Experts of a small language model.
Size: 12 layers, vocabulary 8192.
Experts: 32 experts in each of 11 layers, 6 picks a token, a softmax router.
Training: a variant of SOAP for the experts, 431M tokens, 3457 steps.
Below are experts of layer 8 (counted from 0) of a mixture-of-experts language model. Rows are named router (the router's row for the expert) and show model dimensions 0-191. Each number is 128 + 24 x the weight over its row's rms, rounded and kept within 0 to 255. Numbers have three digits each.
Before each expert's rows: a language model's description of what the expert responds to. This comes from a sample of Wikipedia text that the model never trained on.

# expert 14
Description: Auxiliary verbs such as was, has, had, been, plus inner fragments of longer words, such as exp-enda-ble, Cosmopo-lit-an, Cab-ine-t.
router:113144117134166155100124126103100124135127133107141150137181115129115116129123157125117082115099144123112111133105116140113155160115093110110134114140167141077119128141120154154169156142141105159142137150117161121129119097134158112140128139096114133148162082147121122138139147130065114126079127156133141167121156122081091083140111178112100076118095159119130144128146125171120180131109181142167138103098104143112098095152167139129108130106131162138135123113126173096130130139106147175114134110152166156099128149116122117167146123109091141122105094066137159146145173161106146121

# expert 16
Description: Single letters or short pieces inside words, such as c, t, r, -ar, la(c)ustrina, Cap(ac)ity, and hyphens.
router:155183094091112126144148137167128129108127097110106112165111116111090098088165134121130163111067138151159134123113139118083158180108079136129090157133125089152123086110130159103164127133125102148127088130119116150117126087102121101147138123158109134161121103149131107133173129097142147178083124142109140128117151148160151107133101116118140129145133117138149112150132141151125146107107110079134150135137099093141152101130086093113087114185118150154129115128122151107138105151123093143144109138129098078109179154087144129105146106126131105124122149081094119169113111149107114126

# expert 5
Description: Single capital letters and number pieces opening names, codes or figures, often after parentheses or pipes, such as O'Clock, 73, 3,000.
router:129105082107116122160167138144144125135131130084147110129112115136125146124112099164115136101185094140124153126125175108104172079101128131156102041130155154159127081148139138133133069126116116141141130117090076116110116175118125139126128133168150136137176110149159150157129115090132124073137153065114111113108094136113133120114113109117112132143117117179091111152121126058115160148114104148108123137131158127131111117090114162113128134100154118133136138123136166146128118151119134152121173151087135111173117134139130114148118123127090097119118130128117104158143121100091127117

# expert 21
Description: Single letters and short syllables inside personal names, often non-English (Jo-a-quín, Ja-wa-har, Alb-u-querque), plus closing parentheses and commas after dates.
router:132165101091161160116103166121086145182162092145135105143059095088088128124120174132128112094152112114129126096119130148126130115102095128080142142123115124154111098183157129143128139126119109182114103142105128134095080126131128130085103116141144122120160111091105108154123120111136178142135104144129062107142105158140099155124122118140123148144141101153161117125116122130139100149141102109099131154144119133127083102133104100142116120154123186092135110141174120128139123138157093122142124120141151103133121164081094117116155143132083116115085103109145098142134168134102109116

# expert 4
Description: Auxiliary and main verbs in running prose, such as had, have, been, became, won, and endings like -ed, -ing.
router:164161140212131147102163104143117129138107142153108098131135151132143159119112155101146118117144123151115135093123118121101128109120166147183114154154120076111133144128133131173107114153152146140111147151160154143150123108157120085118190118146167105141122131202141103089130158135124044123105136141122166076117147119128129158139113147118151102127162089164064131082125125141147103129122150131116127131124141149115098096161121111145135125125156166106124121129180082136145087139132154130133108136138107151110121130119108133182141115120127125158126140133136119131125113129159148141

# expert 0
Description: Plural and derivational suffixes (-s, -ers, -ations, -ing) plus common nouns and pronouns like them, years, and infobox field names such as name, Credits.
router:111134176129137110119126123120129161138145182132102129118131131127137110110082143097141133156140165137125113159155139127117127135086129106143102160140110113126140189121104103170151168111104140111130118122122154087113142136187151092105137122124141133126168095116149121137086116110150106061116174159133124163157143129111113145113104128185121123167160141113150156132125095156114127123115102143117081072133163151107136119106132133145144111093110120134113149066115089137125079167150116157121154133125117167104124120117182179137139115151114130166144103111122129097142137131074126154

# expert 31
Description: Sentence-ending periods, commas, line breaks and clause conjunctions such as when, during, while, after, which, until.
router:136126125141136126099123110135164127142138178164106113094156123166156159100117110130111141138172120116143123124170132104108139173137108144124107163068126111154106125125086137128083102136124177131070132119102128099098163140128114166110108157139162167138124118140153084153140150150165114119153173102108149098091146162067143102110124121136134124126155128128098195111121102160125073141126122106099123131101169084083121103134123144142157128105103131128130159114154120137131134128135139108132065141133168130111125093126087133132129147129109137117169110153170137148109116128119160128

# expert 9
Description: Initial consonant-cluster fragments of proper names and words (Th, St, Dr, Go-alk-eeper, Wol-ver-hampton), frequent in football squads and league tables.
router:127165191078105135135168110130150127089086132093112104104107151136127153150135152124114130153085190103122161103132160145133097167105119114092127179181157157124182113150147100111137156091113092111157115093126112147150118154116155130104121126131100139129152182135136094114162144133113132124126101119100159129101117128102109150132116126088097151113117098087128109119130091131141103121121143158147126156142151159148086109129139111133117110145108127144133104166117128141122093045134124135134112130124161106114146129134069150106089144112119115166133112134116151152114110118119091124

# expert 15
Description: Closing pieces of place and proper names (Huds-on, Brook-ly-n, Santia-go) and name heads like University, States, River, County.
router:146065118138117117138111147106088123133136112130139121134094117085167126114136102116139104138177140078153153132125106126135075110123154072105151137133158125168129105117116146127067093136102090121102128110109147144122083129141112125077131145093124164159116158086144143118126161094133083083091157103168149126161077134121101152145123134160076135113089129121159126127141122103134106116135124113111113160116141162155152095096139113106153117091126139144126086111111115139112143119168136126141171154102135146124113154141109119167136115125098152182139099147140151120123122116079103114

# expert 18
Description: Structural symbols opening infobox lines and table cells: line-initial hyphens, pipes, opening parentheses, colons after field labels, coordinates and degree signs.
router:114126131127158082144141168100132153157130093109123142146099103135147119122103138120126097108127132168149129129102119095103099118142154087147113138101067118078136156110114080103143107099101129145152080113131132083140116110141136137161118110136142161106095114147107128155080112098131165145133135103107118105116094183129156106138143131112131158110152186171122140124121106147163092124143138146154103157141157127150114131071139115105101141131133118148194164112132125103125151114165084160111104124108093132133138166136171146115126117110143141150122133146076125122161065132145137141

# expert 13
Description: Place and person names and their inner pieces, such as York, London, George, -ford, -ley, Dyr(ho)lm.
router:068121102133144144097083147134120141157165099117129093106080095083110127101116131076165123100119119085115099109134151135118116088068160066116147130148124160183128124084154141150093122155154117130114139164128156108148144130146145159112126142119125143160132118113128117129153152125125106117163090115129150136120115120123135165136132184151112129102122101090120145129151110105123143157118091118115149113151144128128103101131134164124140125083165092112116127120127100121170104172120113094082108149134142128139105135137120142159138120161075130114163144134099132078107158086118158143

# expert 29
Description: Opening syllables of place names and ordinary words after a space, such as Z-aporozhye, Kh-yber, Ts-uchiura, t-urbocharged, rel-egation.
router:145139164121137146109149127065108146083082151137134105144122138141133125151158139168122163135128176136140147116104141149215126145130126167127146151127128087139164124157107107132105150094105124097126129149125088160122154149121134106132093100170065181145108111156176125111148158126135124114108126136114133098113083150143114140145106102144107119178117107165133142129144127118127150154148114109079172180108179136101161140123111153105126115099124162105123111162162106101137092118122095166165134126142114131121097128146166113128108133110140136168133129149153148099127131129123116137

# expert 3
Description: Middle fragments of longer abstract words after articles, like contrad-ict-ion, dist-ort-ing, emer-gen-ce, Fin-anc-ial, often followed by -ion or -ed.
router:118168144114105159115138113116133124123090167111104140114140136124108111130148139111104166132104163131110149170148097084136148104117126151165163134137105122105129131123135129167148155110127103113154130118127151100160074108105170104118143139120150165097139124188118103104132155131086114174121099145165140162140118093115150111128130124139137110079114141133067163119154080169115116089133162162179129091130095173120095099145131155097126102119121082132153152130069134147118113135148144144111116139172137166093121111140146125099133128088135114131155104102122102142111179118140115134

# expert 12
Description: Abstract noun endings (-ical, -ity, -ory, -ation) and separators in tables and lists: pipes, semicolons, colons, as in v; t; e navboxes.
router:094118154099152110156162142073125139151093109117101184128120107082166107120098131127159099116140119143143153097149162142142158076108120117146129120140122158125139155118168125130175093151149160186131139134153134156109101123158142134149118115089111123138108126138128118156116147112132130149134144155154141114123135083070099132122148134108132131120135159180126101154148152141149137142129143137148139084115121107165176146121124143154148129177119114124098139138130186158138151146155128155152133141116103138115166143134161108127146153120103159092106120153095178073107122178105113087

# expert 6
Description: Function words (the, on, to, of) and word-initial prefixes like un, inc-red-ible, ab-bre-viated, plus list-item hyphens starting lines.
router:157135086187097144105158104132096094111140152127141115116133124120082079116168167142111125157087170137161132152090118114105100192118103134129108124124121104170157100119130151141146137138129109117141130120110111138128120169092094084152143127147101151154099146119126113120125090131117142155109098141161129099109147092156129114146146119152124159103133139152142128146101132135121055094142106112112131175165084103108103123144164137115152145184132105113142139118149116111103108107136132155123121124117136109124100119140080130133115108100193095162091142106116129139108075121151142134

# expert 20
Description: Auxiliaries and pronouns such as has, would, he, who, plus inner stems of long words, such as emb-rac-ing, entre-pre-neur.
router:122157104161121146097116118133134152124078146151139137134149188153086174146136150137127101112165126130113137126158138113118118105132114133106129124144142135091165165174125115146163149109141143141143156135198122110109089168097103113107149163110143129083117132128112157118085106107105082118131113097139103146129111090126123123126118127107097102119117140083100188124086111168109179126127167155166168105102116162110086115149134148117128142145129133139132130142138126150063098091108162137099152120135137124134125140128097090130130160093151110094113143091126099110123129109110089151

# expert 2
Description: Line breaks ending infobox fields like Nationality or Height, plus prepositions such as from, into, during, by, within, to.
router:096120145137158102159136141101100147114173119209152138116116159146099167145130136129113155139113122122129138121107144135100146206152149137129134170154148134173120114135155156158127115101098158159080117150112125126107119042137160086132127140119112119099129114070163114121125125115145130141143174152129146104164145140150170122144143193117127134139148095138153119118102100161133111170136130116121113144090103121142088111136140105150135187122143135107106095100135132103136159134105134137136121134143151133115083126149130136134150131144112121144156133112126102156125089159148099088

# expert 25
Description: Table pipes, semicolons, colons, degree and minute marks, and field labels like Location, Released, Ceremonial in lists and infoboxes.
router:121094127179124105213108120147126132142141171097101121163129128120103086090104147084120125144139122117130116128140108142109150131157134123145131152149087156103137125094131113161132139095145109134102098120145108122107066113174134122162154090115122114166107113153161087119106067081166109177131118139157108143118126100125066103111140141119118156108186085145141114116084115150113142099119113135154128104145117126153142140148128143096101122126079107099152145125121152121166117122113099147158141121131094136162115139110161123134125157153142097110125134145109144135126078146121120112

# expert 17
Description: Equals signs in section headings like ==Personal life==, plus determiners and prepositions such as the, his, its, their, of.
router:143160113137155155151144140102121105105160120191124140101129056164102123141112139148125173166132132136134159127141116151104118112184143107140113157137107090111112117139153117164122134097161151131106152135068146105174094116135087120122136130138121130124138152110126135086107142108114127115113125125085122158182103131140174123109120106087116102140160111131132141123110152112141118095151094127108105124137101162161089134156137134104144178134108099146125127102163112118142127085146164135149109099180143147099154055115108137133139134146164102115117169110148119127126087120153124166

# expert 8
Description: Common nouns right after the, a or his, such as title, age, son, season, team, career, University, States.
router:107130086113149137164128140171093113166146110154138146101110139086162166142099144139122126150132111115106198090145109132141150091116165126108132151137150091153118155101179156097128106095139101139141115070133137153150081093173128138154129121098119114132137128126120135135146104160139112120119087147126159119119114094115171110112112124111095126092150130107155136158147072100162148126091122157097132156137104151180142140136138136164140140120162153083141123126103118170102129153154125125139163132128126152094116173148098128155132098138137149136159124171121104102133104078134106128

# expert 24
Description: Determiners and prepositions in running prose, mainly the after throughout, over, of, plus In, The, during, other, two.
router:113150118090155106116163117120179140145133143129136170099126128195145100128159115147096137157101109103156098132100129104080109145162105151138083119141127150160109130122098151121111108123133173154139127136064106140113166096150119092128142107161110156131168092131161145121115135133138176154140138076118165127165126116117158133114130089122116117115109131118174118138117130146130110145139100094128106099135142121122138152148145142135159179141163085148119171137114077121132099138145110106179139145130122137127084097113128122163133134122169147101141183171142109110151111115164151141

# expert 26
Description: First letters of capitalized or technical words at the start of a line or table cell, such as Bl-ack, D-EC, Di-ameter, ph-enoxy.
router:136114100111098095124152158106102106129082153098198145134168141173158151133186148159108140093085133143136143143114142151161133131162152141147136101105110133123148099120100110133168105088087080086149088128101107110138139154110155108158117097148150160144105106117105143131103124113142098114130108127065121140101125151121137163127102139095125152127088136150135133151111154077141159137123085120099127160128114107095112151089131120125125158095142121132108152107103089134106097116144094160133113113116124138131127099139171120112122126147154076103130131143118095153149111120112150175

# expert 23
Description: Unusual fragments inside foreign, chemical or technical words, raw byte pieces, hyphens, quote marks and carets, such as sp-oi-lage, Gl-ü-ck.
router:117112126125144130114130180099114167137106153110175118162126159098113168120142160129112106093132173143150102110144125128180139122129130107135178119163144105168136130148106094117125129146127105090153131127133092127100145178145158136128131140146152123152116111164132152128132145157124177099147105181112117134119130170116099152181117172143172122121097149135115169153145148132101146083110130103117118171128157116129134119099150125118128139140150162123117171131129083123106132129157103100086122181118105114132139123116140143141124146171114109123134163080093082117143159136123138201

# expert 10
Description: First pieces of split common words such as pro, qu, comp, conce(ntration), rea(dable), fa, and acronym letters.
router:130097144113128107182128151105186125128110133113119119123143123161139093125151127129160132124114118146154148133140117122146126146144114139165147097133122131131122111114178167048153123148142137127141132113152129136119146162096140097116143133120128168142137167152145136124092093134090093121065108081145108105128152110107177100150140133107152088109112141089136111151118097111121154139095127168145163137145116163117114162162120100082115187158134141130132196152126154107122133141066157090119152158122151080122112144113125089105117157127148105114124117086122099133142124115158128120

# expert 28
Description: Bytes of Thai, Hebrew, Cyrillic, Japanese and Khmer text, plus capitals after hyphens or parentheses like Austro-H(ungarian).
router:089106115103136142141130128154119162126088135156164129162125120120082163133098123164107083105179132160140092086148126131170120125132194130077147151149110154097132161151194118106125140099082163091131126122148121143134112143128111165143114134110132110154155132114156173153140117149143172124122119175131128093110124129096121134150130120122118158148121130126092131099132149101149117142097148116138169146119152130164077124110139110122123113136124139130109126136176154098118130101104135074105142136168124120149164116165110103110108135086138113101135177101142119146107158124084144165

# expert 11
Description: Opening syllables of personal and place names, often in tables, such as Al-, Co, San, Mar, Jo; also mid-word name pieces.
router:141150086106125096115108128144092130127166100131187104108102107148097134116157136166168120130097163131137149133136169136133109096117096124121188117139155109136128127152133144132119129154113092090083153159143100121133178153102113101137128139179093114148103123114151156137174131149147139110140126149136118123134127149161109129144131139145155116119139141123149095130087156124168102108114092078066106167108128170114147135132110184118115117129110119108141137104134122124116110168112103142103142148125153134108126162102101127137111093163131119162143152123104106197096182103159129157

# expert 22
Description: Final pieces of surnames and place names, such as -field, -wood, -berg, -ford, -ville, Charlt(on), Dyser(th).
router:129070138119134122099124114113092115128155145117107130159101137104132151133082125122125079171166131090107119101126138083133086113115120093143123133145139165132141166130142122122111114105147117172146090094149152139078082106118138162085107142137143083140187145126121076122189129158130096129149124124151144153109139136131123154125145139113087139145097148111137124126146138142093088119128158133114133086154126171103108124139108123122113108152138094104108104107133145168142138144144127102132154134139144123073178092116112118162115128105140098128113093149135175132140134121087166069

# expert 30
Description: Commas, and, and sentence openers like In and As, especially before month names (April, July) and dates, plus And- in Anderlecht, Android.
router:110159135131123149129115130109129180119122108127131133166153136123131144138153135129085174170141100137111127089139155105128119157150141145133097147135102111121161151133100151134110122167134145126125117134104090133094153065137133100092111096123083103127140135151110147112137142115126130092114140120111154078086140126141091138060109124078111169124123132125185140137102103083145121134170043138138100115117182100116154136120101103108164130078124134134134104146117122173137148098161138120113111093114096124111143169145138168132128152132142174126119115165156127137149115123153144105

# expert 1
Description: Subject pronouns he, she, we and single digits, plus opening pieces of capitalized words such as Fe(ncing), Gu(ilford), Bre(v).
router:104112130164095099152082158131103113119139088088143144123145156130140193103149129140120129076097155138092140140093145159115116089135164125134100085134163094122105120086090126145058132101131097088140127140116098091113095081178152137100154140173146106154084124121117150138154170114128139132147112115096138133122167125142164110048091096133125142139149158110121125122130112105147145142126127154137134134152107144128139140104097136129134124117135137083117105085135123142141127133143124152105181150112139156127121140094175169126101103121109105141134152132126130142137133121132143103

# expert 19
Description: Articles and possessives (the, a, his, their) before nouns, plus pipes and closing parentheses in numeric census or statistics tables.
router:125170107099190131144143114116110150135108132137122127118145126124133158155153118115121184151148139138132132135152135179093133094167117118177118147151100128158130125120146139093093171094135149149183141127147151111145124136098122158126139124141132058132135069132075197109081145097153123168151143107133135130104144106120129142126114124090131158139137150163135132166135116112106114190132137132131133062137119098106109144157099094149133153129130098115143142156110146148151115128121090123165109127144126122114081149135163131128147126155124133158096175142133145143106081124148116149

# expert 27
Description: Sentence-final periods, especially in census demographics, plus clause-linking words like where, when, while, because, However, that, and table pipes.
router:143119120167118089107165095154149103202158146153116110090122093165154140099120119068137121172121134117139120127143122137149121125102184103162089152105122123116130148104128119104121118137182181169148169082134136135113139164117141167120105166114135111084144114140103122137158082140130127144165146150116116093137162122087109107125146160112116152124134088173159141119113144121131120110154142128138141104128115112117130132161138100150144146126106139112166184157133113153135134120119114139131088142104109143142123128129129174170110091088134132158141087102151124120121100130086163114

# expert 7
Description: Vowel-ending middle pieces of foreign names and words, such as -ia, -ta, -va, -sa, plus commas and accented letters.
router:094116147101142110124114089125111178168087082147094124158131140113123095101092101143146099134177143146135121106109141141168186071124127089112153062139121156156097162132125112128134112151145120133136144146141153097111172121141122149157125115136105113156127088140117177120177173129143144140157153146134117130146134155121104175165114108148123135112111062136121147151148140109107140144119133156152148086129133149150160140144133143117124148109099098121090137122124140128161171163092135097108144139183090136128146107131162112128125137186112149131126106136128136110092123141115114107